{"normalize_top_k": true, "balance_bias": true, "init_std_router": 0.00989, "head_dim": 64, "rope_base": 10000.0, "parallel_block": false, "init_std_qkv": 0.035, "lr_mult_o": 0.775, "beta1": 0.95, "grad_clip": 1.0, "schedule": "wsd", "seq_len": 1024, "doc_mask": true}
Below are experts of layer 9 (counted from 0) of a mixture-of-experts language model. Rows are named router (the router's row for the expert) and show model dimensions 0-159. Each number is 500 + 25 x the weight over its row's rms, rounded and kept within 0 to 999. Numbers have three digits each.
After each expert's rows: "comes before" lists some tokens at least twice as common just after its tokens as in all text. This comes from a sample of Wikipedia text that the model never trained on. Tokens count by the router's weight.

# expert 60
router:506483557469555488442485475476495451504539503450504526481503499520507501530507488487489511529502489505498518447491501487477519505493509543501507468472498494479489502494495447491537472484502495519512512466497481484523442573487488501500539514533487560478503444511508525494505539507458485549495502518468502524496483481513469527513490497507532496504546445496502492504504508482576504474513483502519514494534508492500523484477487490536507496526492457544527506475472471535493524485523522
comes before: "\n", "\n\n", " Green", " •", " x", " | W "

# expert 5
router:508463526515522491489506477440509491500529478494515496490501484499539495464490492494509509513525486478476537492493492508489474502491494519488430502498486520536494497493506469533514511445490466502510473504482474481550510531465471487503504533511526498533499454479521496525537522522520514489512508535506511552544486464470522515505464498503506470503533454509502496475566452491531557464480488513560506509552457510510530461501462508533514499518487521492501477556489478521513479545476516
comes before: " |", " | ", " | \"", ".", "–", " | K"

# expert 89
router:467504507503520465493494508533492489468510483463502536490482473535508519489490510492501516502524499535505500494459520520484461477476468481442474485461506503537505509486509506503505543501493512470479496480527454500540470528488412496524494529535530492543480453543537497524528525535510514531491567534451488520507493510472502525510485543488532503526499474464495500518537474512515493469479483504571512515530488506476527492507459474499500482512489505500485480514516444514469524490474504
comes before: ".", ", ", ",", ", the", ", he", " to "

# expert 18
router:513536540496514493505494488493510487517500503487498527488466491494507472468534480449516528505506487496482493512466474598492496475453517488444487435514515519512457510473489498523516497509455508515505504471495478479512459504502452499535526475514534499533505486521504523484471491477570502532506548553492507533506443460509516529480510489506532477468498508452529498507472490504478517492461496539513500502519496464488534485501489506496485525529464491537493501538512488487533524507466508
comes before: "s", "s.", "s,", "s of", " of", "s and"

# expert 91
router:519482509476527485513513503497510505492539519478512540491487463472530441490509487535510504529510464511453503520477469498495475439509462473437543468489472485473540477497468493490569487503461509510469489462490473485529493512469507468507477515534492510504520505527517531524490485520482520514510507492458487520536489465510523491508458519490534477538600455480503493521509482510520505465497533514532521485479503521478483492527476489469495495490452513503462525509513497508514518500489497
comes before: "1", "2", "3", "20", "19", "ide"

# expert 114
router:546512508506512485464495489496503501499490516523521511490499476485502486461489461473478544495529505489530492463521479504523494510520496507491513496478505556531481503500462479501514488470494455507551481488494516477508531567471491530540494564491487513529558488508505539560497502528524497487516487516498499533533447424496496530541466520553544506540536510470499516521502502481490510487474485520533491486514496486491513497494470475499460497536456471512539515475489462498483507514493540
comes before: "| ", "|", "-", "==", "The", "\n\n"

# expert 134
router:506517525488509476468512497477477525495503482512509541504460496540520508487520499482508508500513506485477477496489506529467478466488507500495485504508474518559471562482505465474535510491474510511511473479488517469510470514457452521523504486518523486504504485521556543507502577491517472503493521501470473518528492523512517515499486540507541485545546476482517457514538500478505525495506463506515477479513481493487504447481483457461454436528499509522523498506457455546513536537482500
comes before: " | ", "4", "7", "8", "9", "3"

# expert 64
router:517513507463555490530455477497502499504531548482479509495503493510514467499495502512493518513567487479500508515503495500489499497498472476512503458495449492536488484545456498495538517473498488543528490494512482437514457537468485512524525512486515501519529470454525544509504548537509468460494521515471530515536483503492536499471465522539492483517571496478467468499532466502452492496506486525538534492492484510494503469501480459524472484530458479512492510476496487531467517518493514
comes before: "2", "3", "4", "1", "5", "7"

# expert 41
router:501492497512504488474454504484527488506513499540510517501480514489512469494521472480480552531517471524481460501527437525483505526448516526488497519489482483558469514490474494483567485463456494528506532505489483484514467512477482497538507539494496498535499455534484531468513540476512492506506547514522480516525509464490510511526469546559517448515531494466479502495502542510470511483478475479513477493507482511461516471468475516496500470543507469452529509469507482513481504486460505
comes before: "5", "0", "7", "8", "3", "9"

# expert 161
router:487520506484548472472483481508508539484514492480515577460503482535529513447515486515477534496534496536483483490484522517512495474494488534469499493502453505524458533503481505507549491495419478517538472501501490498520486561480477472486532514496476505528497470551516571505482530510503512486515513573484505492534497468495502517508502515539541492479526470448504497503489477461482508467502498487525463540495489473496498507519494472486517473479485491505509525517482494502497532512475509
comes before: "\n\n", " The", " He", " In ", "\n", " She"

# expert 66
router:530480506495532460481489486472500507483522494455500530523523461504515482517487497516514510550514464564445502518489529523516465418510453506479530503490451515510518506490515493490541498516506516504508473491492545464510500508456468460519517540520480528553514468526515520546466529519517502502493499518478489527535521472523496512500487548522526459502549536484490486510499517495511486497486513489487503478523485475490515514520484470475501472508470458515457547524529494474526540504480509
comes before: "1", "2", "3", "4", "5", "6"

# expert 109
router:525477484503516494516472505507523513506524482495488503495510472488526511496500475518526516561486481494482514536497492541506462500518498567481466461491505524525487490490471509516507502510449459538524502495510515481514496522481508507520496545565509498531507468530539561531518549478545521531498494496487507563509471494498470511531497529509530531506515468499511453529523484486531506485451486532544476459558489524515517472448467523473500503501504444491511488496509485516501531527490496
comes before: ")", ") | ", ") |", ".", "–", ")."

# expert 46
router:531494512504518488518483521463462500511553510500523523528453477513516476482533495493510532524518487486435539490473513545500463481465463506514487496492478519531499508532501505496536500490492484512522496468494501471555511534483503469533479515500523495480537499517483523506525539476509454521530521555474498540571476474508527488516486517513504496534569448506542445512499466505506481498464493501500510516540478532498501512497521450492501502542489500483497468511493448511487513524486494
comes before: "015", "016", "021", "019", "017", "018"

# expert 59
router:536523506504545496487494513492497538513521483443501495493479462528524533471538464503499543515515508532483497500435489518495490508504479490437493495498511530501477505455540511518498528509510507458535537473537487488517466521502478472496516515504503565533526480520512503508476528546554503509497492511505487524518486476522506491501477528540512530501513445447516505544487495524487495462431534542522489499523478497502500501484503495488470474529439486534497507493541464503508507510525497
comes before: ".", " were", " are", " and", ",", " in"

# expert 19
router:550517520479494465466447481515513503499516482515456459472470499510493507510489492441495542514542496499515554523492468522482499496470508492503495427493526509477507527504517437502498532541456496490502462488504444479541466508478504522498512486487504529508510492497480513527489517511481532496488519513497510518508458495511481495539470506535566510508516515469527468542494456485498516505510493506520500531548490500491497476529498502505467442499483455487540495497499436521462519508510505
comes before: " of", ".", " of the", " and", " with", ","

# expert 93
router:495481517504541466442500516454459507516495489507490544490497475506500524485540488496464524515505529497482495489510494505497475497525447496496471510490524507539484501487465478483507525463484509464532501446524485445526473527467474523497498510519536510526468498537487543501494530484511529520524513534479488560510485502520504530484428523509508494474511489475499512506571489490558472446491480507480546488516480499493531471481471496538482484485465502490511492518536485515480549515474501
comes before: " | ", "; ", " |", " (", "% | ", "% |"

# expert 169
router:495505514500494523493500480495470492470515528478497553441486498520477489500495462526501522507493461498444472502507431538511471456482519507490518495487483528508520538504520467468528499489509480506529484494514450464527474512488493411533502498493503474485499495502506509523494535511490472492510517501492480525531442463486473514492432533525512459466484493458465495515492451478493488505500523517513522511532494529474527513524500475481482491526497508486540479524493469544463545506498529
comes before: "The", "M", "In ", "==", "S", "In"

# expert 84
router:531514492494523496474467470473468503498534479479493527489476460508493512478503476448437554493539533517448519483477518506505486488516486519443460481498463506524478532488523479506560488484446494484519541496504455495532479529462439492491547526493510508522504470545529484501511545510509487549472516512473498516529490480521494492510501508521542477501521481464494503480487469486495462494488536515489502489509519495449508498486490515489504502519460481519534536461477496538487535508490503
comes before: "\n\n", " The", " In", " It", " This", " In "

# expert 74
router:517535508495545478512501463499473557468517495487494511505462488521487528478502484518502527522500512537503510457479470547477472438503507504502508477448469521479492504501451470520536470489461515504510479489518506505524487507484510497506506483527462532451505493529518474492496536499547477532511522557508540502533505459457513526525464545490512493496544459479487517495551477480467495475481532531546494480521525524489472478472494496486483514551498499497498501484539473520482536522529497
comes before: " the", " a", " his", " the ", " ", " its"

# expert 11
router:531458471483514476491503470480515519518546478540478522469523488516509538498529481485501511543507505518512484510474490542472491488481497443503488476466477549535460512518515477508507479474489471492509526480555509482518463522443485487519504497505535500526483473546533537549499506486529498535496515487505546522525491505528508523516459529527504478506531435495534501510534479485509496495486498485536525502539523534471517469465504517496480434495471478488486483527525511481501526543515526
comes before: " | ", ".", ",", "–", "; ", ":"

# expert 118
router:499520507494526496451490500449453494521508492467473499476496498499546475515471460509495537536533510513468467509508470500495470512489485477475523501476464526500513489467484487494548493470514505515531503496557499432480504524456466493561489487488481547507495515502486537536494530462492511500479521488468505501500465496555484521480494537553505485550590487501519484498524486501525479478485506508506488487535513524478514456504464525507474464511500456510474522501514481495488494492512505
comes before: "0", "1", "2", "3", "4", "5"

# expert 119
router:482430508508508450464463518468503512499556486496475511498521462524525510501518497482535518501504504519494524515503495498504472473505503553457504468483486544524478522476508493513493500480501482512520539478544512473529490525446472484514540484503493516528479478524475542535486511500526483531470514518465502533526488500480477513517462548496469476494521495462469498536536462498535506477495488511544483511514503522485487475521466480462471493520486455497536467532525509486491573532474478
comes before: ":", "–", "',", " |", " | ", "'"

# expert 53
router:517534514453557506456487474513504501491506474467454489495491475506539551456493467486491504523525531519475517462461476531464459482466455513464498478472496513544482528462525500467510520475498507525504484499530488494501458513477497473519514515514504508524501494516516465508527495542512490495529547496477457550517469460519485496534495525537547517491521472458535524559501494507504497487477496534519515511527470486475501512488450480484491485519451481500534478500487472491496494521523525
comes before: "\n", " are", " is", " is a", " were", "$"

# expert 139
router:512525499486498468483479503492494521494498474522448525482476495484504530511475476509486538546554500491495494464505467497478502450471486465459478488488489522518501493453497477457494542521480501515503481489521517482507471545476491491513538525488498518506516489520492463501502505520530486533499512556487492551522473445465500527489481574517554499500521498459516471574492464460520527496477514503530470515537506464484516483508483500513500431481454491493505491496527486477508502506506523
comes before: ".", " to", " and", " from", " on", " to the"

# expert 188
router:503486506497516460510497505524474506485507471486525487483455471496494519521522469495490512479532505534520525504435494483469478510488440526461480481480476520528517507505507507475491488520507492483515530496500524473514464584475472497516520503531519568498528425537493529500500489550519534549506519519486464536538486492493519504526470493534532501533524468461534501520487476490501478483438511505519490498516519486485520510482471513538483487515455481497521474517496506507473513534534484
comes before: ".", "\n", ",", " and", "'s", " in "

# expert 51
router:477473488489475514524486495486482516481468527481495504476510494513473458478485507501489490523496506528445480503472505523483477505486444492430540466502497536479493478487499467505557481499488470525541496496533505479506494512474420493495493486518455510494528471515506519512495510517481480540488517503432467510508504481489494513496473552536511475519570495513534487503506461482520519453467554484508505504479500485518522496503500486504472498540428497480480510470523475525465523521501529
comes before: "1", "2", "15", "12", "21", "22"

# expert 58
router:511547503531511490482483461526467523505493526487499532442462492518528498451508505481507524519519470530433471497517479492505487452498481520493519486460472505547529502504488456483511486497513453519521497488535524484518476504470505478496513538470471503498528494525502508518484532509493481512503508467527459522506473487499523488523441502539510474492525453512523510508535472507513531506498495528508547511533453499451533469534501472472465498507432502527494498485489478507491546516455526
comes before: "=", "The", "==", "===", "In", "M"

# expert 131
router:533479492497535489466470482486507527521488508510441512516489440480536468510484459507477534534497518503497472523463487510488497493488505461491525497456484536496507532497467456485558483492490500476568524512528484475499501510474509500535486521523524513530509430530488516529478527517508518482513508497454500501524471494519541538520495559524514485564564476500477518507502486494521504509504497522502484508493471523505531470476491476489469503517493483530466489500523497484514553526539522
comes before: "0", "1", "2", "3", "4", "5"

# expert 135
router:514490487500505466460482526492485495511489507516505537489515507526531501502468438485469531501474453535480516485523486508480445487473492514491478459477491507534504538498503461482499488487484516486507541489523527456497489510502472526536490496524527526522513444534511561474516517517484526510494556487464481520505509504506495471518483515516537518540497490503519508517530452450534488469495495532546493488526471521453492423486487515499431506517472481498492510480537482540495514503496515
comes before: " | ", " |", "°N ", "°W", ".", " ("

# expert 67
router:499455534486500506504499509496504533528487529516467493465512483514525473515508480478509524545474524505473478471482484522485466527486502461484475503463513523531498514469475462509500482507474494508480533510514528441498490557508455483499519520504489523448488490505538502509524555514466535515477568488499541533526481475499520533502435549480495482495536507502512472517552493485516489474475489497508475532546474456479500515539482504505516485470469501493488512434488477517471506486507520
comes before: "′", ".", "″N ", "°", "°N ", "°W"

# expert 144
router:514520499447500472520481493520516534496489475489503514481490517507519547480500485509518571509518501512480493524461492501469478461479454478471469479499508521525530482496513508489514510514473516472498507506509446479506483533501465488515509502529531518544513491495514501500494539551487522539512514533483456521508429437496509512525475552543536524531531454472521463541496479514513520448498490528504534511501465504462517493471493497516518454525486462483497511496518456499463498517501500
comes before: ".", ",", " and", " in", " was", ", the"

# expert 143
router:512486477495545511474483492503468493515490504476470509505536467479521491494484466540505547560481471484505516512489512514492435500472490500487549448512504517526534527512490459509570471494476494517483487504523466474481490543492482458512478522507503519466532474516515532529450524493479508518505503473456491510494469486534498493509476499542536536545597493504536493502504443515533490491505489501517533510513523475472513500473495493506456519501482494514480517484495496495486507533487516
comes before: "1", "2", "0", "3", "#", "6"

# expert 133
router:513493519492483479474517500431454493518540495466487560496527478536478454500480485481486516534520490538461485512502490507473479501501453490493525465484460521476489499515509504505553492486471497487516506507481488479553484515510494488525512503493500525506503490531534519531481504483525516489509522518519498501511522493500503523532476578529520492546568485469492511492504503528513546488458497526518519492533509534409494499495450481483465491515452491524501499478503467519497492509470484
comes before: "2", "1", "3", "4", "5", " "